Below are experts of layer 2 (counted from 0) of a mixture-of-experts language model. Rows are named router (the router's row for the expert) and show model dimensions 0-95. Each number is 128 + 24 x the weight over its row's rms, rounded and kept within 0 to 255. Numbers have three digits each.
After each expert's rows: "comes before" lists some tokens at least twice as common just after its tokens as in all text. This comes from a sample of Wikipedia text that the model never trained on. Tokens count by the router's weight.

# expert 62
router:169157109091149114131111104099128086115116143127202145185111119158096123116107124161144117114130121156117165113144144097174175094117131127163153070111087155109118155131139091134149112145164169111154111122124122136159147110125148094168092147121129144090135105159140169154145120150159099115
comes before: " the", " ", " a", " his", " be", " their"

# expert 72
router:146144133119175140140106105117121105100166134110166107162133081139119109129137138177130139112131114146145123129117137089170137110129108123153157083126102131090080123140140089129153124134117153121132106118108128108138138120129157124123124118116139143074181114137169127097148134150136130125
comes before: " the", "1", "0", " his", " this", " their"

# expert 10
router:141175133103154116139127096126144112123129163118151159138131121157122132142113141165134134124130128171085148130151111063119147109108143122140145111130082124118107172114155125135151142168124148116123089128108165109171146116085133126160137120111067186116144112109146129124113155130130090123
comes before: "0", " |", "9", "8", "–", "5"

# expert 48
router:135141134094186139122090068135131090130154132116137119168125067121109143124122148150132139111126146168138135106118119109186131096124125111122148121114116163101069136150140083123203124149086133138135122152075151126172129085090158144119130149140121131095126117111155149120121108158147118125
comes before: " the", " and", " be", " a", " which", " but"

# expert 78
router:169126148111131097091102098104128145123122155126148141137121138130109122103128141145136155155139148157136177135156132130115139100129123143128139119144113150117125163135161128094120154153104153180173132133113099130144138135106144136167079082125129151096114123137122176128114149136122131131
comes before: " The", " |", " In", " He", " It", "–"

# expert 13
router:168121148080149131109075099091121096115125107121157132191130107122104147098110125149133119120116122140136171151173131091174118081128095118115170087096105130120091169144131083119132157129112127147157133123119158136142109126129127151145120095121098122086112087129163145141150134144167117141
comes before: ",", "\n", " and", " (", ".", ".\n\n"

# expert 18
router:162149143082162136109092098094096108091126113109141138161130099131105125125146138127122147107097119117112166127162156123166104099122113095145160101137091160118088153164122093120159164136115114136135105115114129110138139122120146155138095134091081164085133115117153149161131148137151145148
comes before: " of", " to", ",", " in", ".", " and"

# expert 44
router:171122136119124137114092110126131134134137131131155130137147155144126126085140133160141154149137160166157156136148108100124118089107121138130150120132107189134082137142159142094155148185115150175145122121090094114122141105114178158121104103134124143079147124162144137133161128121161092101
comes before: ",", "\n", " and", " (", " of", " in"

# expert 24
router:128187128111170139100125127137120076116134148108146155177111089139123123123093157167141160101132126151094133119142135076174111122095087115151154105134071127127112186134119072143161149155119159132115069153103138135166129105083115126153136138087118142119112130125143124155111131166140117131
comes before: "9", "0", "8", "7", "5", "6"

# expert 2
router:123143106101144118085091069108151140136139148131143145115142142154107135135126129142129121135145145154141166141129125111120136080088095152152123119129108153107113180140148143079169128130142154175156129122103081126122161135130146111149075090113122143120144125145131216114142185136149116111
comes before: " ", "|", " century", "–", " +", " −"

# expert 69
router:156135156100133129115069104096143127104143142102139114164141104117109147120117133187134127113138141151144159140139144097152129090134131148128171077132104138118115168115158111103176107157075138125150121137113138108166134120106151129145114106120093131101132098128134169151112160138139120081
comes before: "|", "-", "|---|---|---|\n", "|---|---|---|---|---|---|\n", " are", "The"

# expert 34
router:163172161094149128100125131142103124102144164107131124155145136166092139104111146145112169106129167138117130135150125106140121107106112113140122128160104129129090155117140086158158123135116153134120111140141152094173139095140130127130096145107123166116119130128158155121128139129143120131
comes before: "0", " |", "9", ".", "–", ","

# expert 50
router:144132100099149086106112090131167118102143149142143160142124133117126150099110128164131121119140141145114165107131150089165161128072116114148174083127126141110112149128158104093164120139148141164143117133075078123132155115110118117133106120114117139114134137146125191128132150136138124107
comes before: "|", " the", "1", "2", "3", "4"

# expert 6
router:135125127138140143107105077116143136127142149125124132138125109106141137133114152130124144144160127126139193120126121098140111111141120122136150121121111163106107154147153104123180133143105131169141104127105105107123155134100168136132127067101127148123118144131155153117147147172127095081
comes before: " ", " —", " +", " −", " .", " ±%"

# expert 68
router:186134128094163109109109089100130115128133125139134123197116156137083108085116137124170134125135108108102163104156108113165119101141086126137156121110081144136098150110139110117151139147103154118141112128127126125148136100117146143139117102137162146096145116129143138119126146127130095095
comes before: "-", "|", "==", " The", "===", "The"

# expert 1
router:143158113120150114084110074117157140114117175145165174145101138161124133106114150136163127127114123139103191110149132109127124097081109135134128099164114144084118170114147114096155086118144142138166138148101108106125140121119148113143077096095125148129145115135136164125155153171161115091
comes before: " the", " a", " be", " been", " an", " not"

# expert 38
router:129178126115143101119118135135118103139133158120149166162122125168096110141083153141149131131138110155110148098134121105124127128060134124143130051115071118139121171106131111118175109140130200142125113132108126120148168136121118091135089126094121111130133097162130170126158161167152135114
comes before: " ", "|", "0", "3", "4", "5"

# expert 7
router:129150122098137107147101105126122112145161148148153134158128114132095096130125173180122154140127145147125138112108105062151137122107125091135145099101092158149116135136135090132165133181115143138124104138084131089190131119086161126132131110081104162097158119137127169126116176153157086112
comes before: ":", "\n", " by", " of", " |\n", "==\n"

# expert 63
router:119136141098153098122087136089122095132124107119163170183142135182115131115125117191114145126115156108080126127156153091159151069109118114130172083121125162127137150120174065122147147145147123118133128130118142097161156117121146127150124125123102158081139119144139125134104142133170108124
comes before: " |", " |\n", ";", " —;", "N", " |\n\n"

# expert 65
router:138153119120165108103088101145129123110145186129175149167115104121121145097080127157099127114113121150119192108149139093171119120130062131142133080118098126081100159143122116144128102143081138106151120152102138116161118119121156103151100084081108128089135109123143165120083121123136091100
comes before: "-", "8", "9", ".", "7", "="

# expert 36
router:149141173124121135103080091101118108100133125091158131169109100184137150107108111152102143114118125135112184114160110120161129091115083146141133118155097162108102159127147088094118112123105176125163087121122124115186157100129153152149095113121128140116112124157166134123130119134149127110
comes before: "1", "2", "3", "4", "5", "6"

# expert 15
router:183151144112145088118104083099126096117122129148174158159123120135114181102110147126116120120123101146141169112159153105136087066103138126131154115141127125084084174141150094127164144148105118158124124176107138112181125127140153133194116110092094143092089132099151138115145165165148127107
comes before: " of", " in", " is", " and", " to", ".\n\n"

# expert 54
router:115140144110145132118130101134130085124138165095179137144098093125109103157096143165149112089158106158116156118114101109146100090085088151117106092117102143113132147118133097146139107156072184187132126140086116105164117126111133119150089089107125109108125130102124173122136130149184103099
comes before: " ", " Team", "born", " —", " %", " Date"

# expert 41
router:140138144094138109119136097111143123126151128128178143186131113139108129145129128142153143106184131171111130111120136082147136096114140114137178129132095153127141137107170062139179153153117157158102096135082126101169127105093145145137105102100096157113150132124122137141118169112121117111
comes before: " |", "0", "9", "8", "5", "7"

# expert 60
router:143171134120121137107134097117133078126153158106185156172111130136133145115124142189125134132156151127108156122142128098140110090097112130109174088121130138120084167106128095121153112159097164134112115188102131112139115096090169115154081106116100102098138108118153162135131188163139128079
comes before: "-", "==", "The", "===", "In", "|"

# expert 14
router:180131148108166113106121096119114089105145134137182139172132097125119114109142118164114134132121127130128133123151115126163136125129101133138190107144086146102081144132125109111187103164131164100159133127129131118158110086113134120156149125117088167088118091138150135128109130138150091114
comes before: "1", "2", "9", "8", "7", "3"

# expert 4
router:139167131107161124111067098111114122123136179093159162115127108170119126115107142147141142125118148174094180101158143086132157120119126114164119104122078165131126199128136149150175109120126184108158106106140133128133157128137115102145119119110131143103128092149117171128152131156138107114
comes before: " the", " he", " and", " a", " but", " which"

# expert 64
router:128128106129131103127121086099138099118121124114166129124114086138118131117126147149144134117143112144142169120116147102164148091119086129127149075111104154139123149120151067108117127114084166139117108136080148094160129109134136131129094117131130133072164119161159169092136159146152105090
comes before: " ", " the", " a", " •", " Born", " Total"

# expert 8
router:150138136104121114127104089094141112115133152118180138148150120146115104137103148170108143132149139181128123123141145075144149084089086126156114136122109137116105162118144152106163106163107146142113083146077131100166133119084128115171111125134107127114145084099131132131129180105178128086
comes before: " |", "|", "==\n", ":", " ==\n", "==\n\n"

# expert 43
router:157153147119157126130095127099117085109149142154164124207132133125105148143135144160108122119148137156119173138137118114184149109111108123139177086125095161118114173142146097152138101151118148119133109106107119124167151157114164119152098112143086142086147129121149143131092121136166131110
comes before: "1", "0", "2", " first", " own", " father"

# expert 39
router:164147129085143131085142113081119127143129151135160151120117125189087124135120151130146150146142120153088194138169114091136147111092119115155142091120085190121124159125133115142126157147121149143152124100098110113133129128131141115181123124090095171138149113118125136127133151155179114111
comes before: "2", "1", "5", "3", "4", "6"

# expert 47
router:153143151111129121121120133125115118146153164138152128168139113149100132112114147119116141090135111152106139119147124074194115092138108101150123058109089167150107134135126112102149120166095155099104108121096137146119154148123142096177109097091100140080162113127162127152145139162190096111
comes before: " ", " —", "|", " %", " USA", " Candidate"

# expert 17
router:150148107077159122093097084146164120123134182139164144143123112133104122103097118120166137133155095142116162146137127074152129116120109140151116130120094119097122179116127141138158105130098167137161132152111102125130134141106146105130092078087113133105113127135157173089141111166143113127
comes before: ",", "–", "5", "8", "4", "6"

# expert 9
router:181135158107161128143086107101134125105137100111135152187137117135095122138135117161112132151173140147127136135156103102166119080119088137114178078117109136090090153146134085116153158146126137164151110111114115128137112142107152148145115073124128135079132114129146153136124140132140114133
comes before: " ", " The", " He", " In", " It", " \""

# expert 20
router:140172112100137130099147090133143132133105156164151170120127127155107115133095145135125143117159128135108200114114119095128122116085126124164118107137099125101115175126127133133134125133120203168148119134105109110145142123114130115142072098105122163143147109130120175123152170167150136104
comes before: " ", "5", "4", "6", "3", "8"

# expert 42
router:165112134075118102089134086114138121113143162126137139149156146150097152110147139140118136116150149136157148142138161132120117115112129128124126129150110181135122172135128124110154138131126133180132115153140113094132119091120153127178086109101139133103117128137146155136124133127129117111
comes before: " |", ".", ",", "–", "0", "%"

# expert 3
router:141112126110154126114096101124129112125144151114137126180140118139117157094102139157134147146107124140123155146149137102156120060134095140103151112119076133115097150126125114083154114158082149128146132138118117111154146071117168145119113116123111133050130146123142146123108110135151109102
comes before: "1", "2", "3", " |\n", "4", "6"

# expert 29
router:141166133083163146138131106146133087135144167129170123208092098146092106146116137155159136126145132139108147136136109058173126110109119121142172085115078124101119123107127094139179110144154183093123096144103152106172124083092111124150127113100110140130162109120178118131126152173143108107
comes before: "0", "9", "8", " |", "5", "7"

# expert 79
router:118173128140144144091122132119140108140164140118148152147137105169131166134108152140102179108150110184106143148157105087167133151126093125164125118136087154137085142120135054159143132134134139150140102135101135107145151109103147144149124144133131146087130153116145155140137162120151128111
comes before: " the", " a", " his", " \"", " her", " their"

# expert 59
router:143142159123149131077128071114142140105125149127161146124105119132094116114089125120137138108146097173121184138130109094148141097135089126147142107138120181100115144130130123102110143123097170134162134137110101132134127118141168109163075064080109145075165104152119146126145145140142110113
comes before: ",", "–", "5", "2", "6", "4"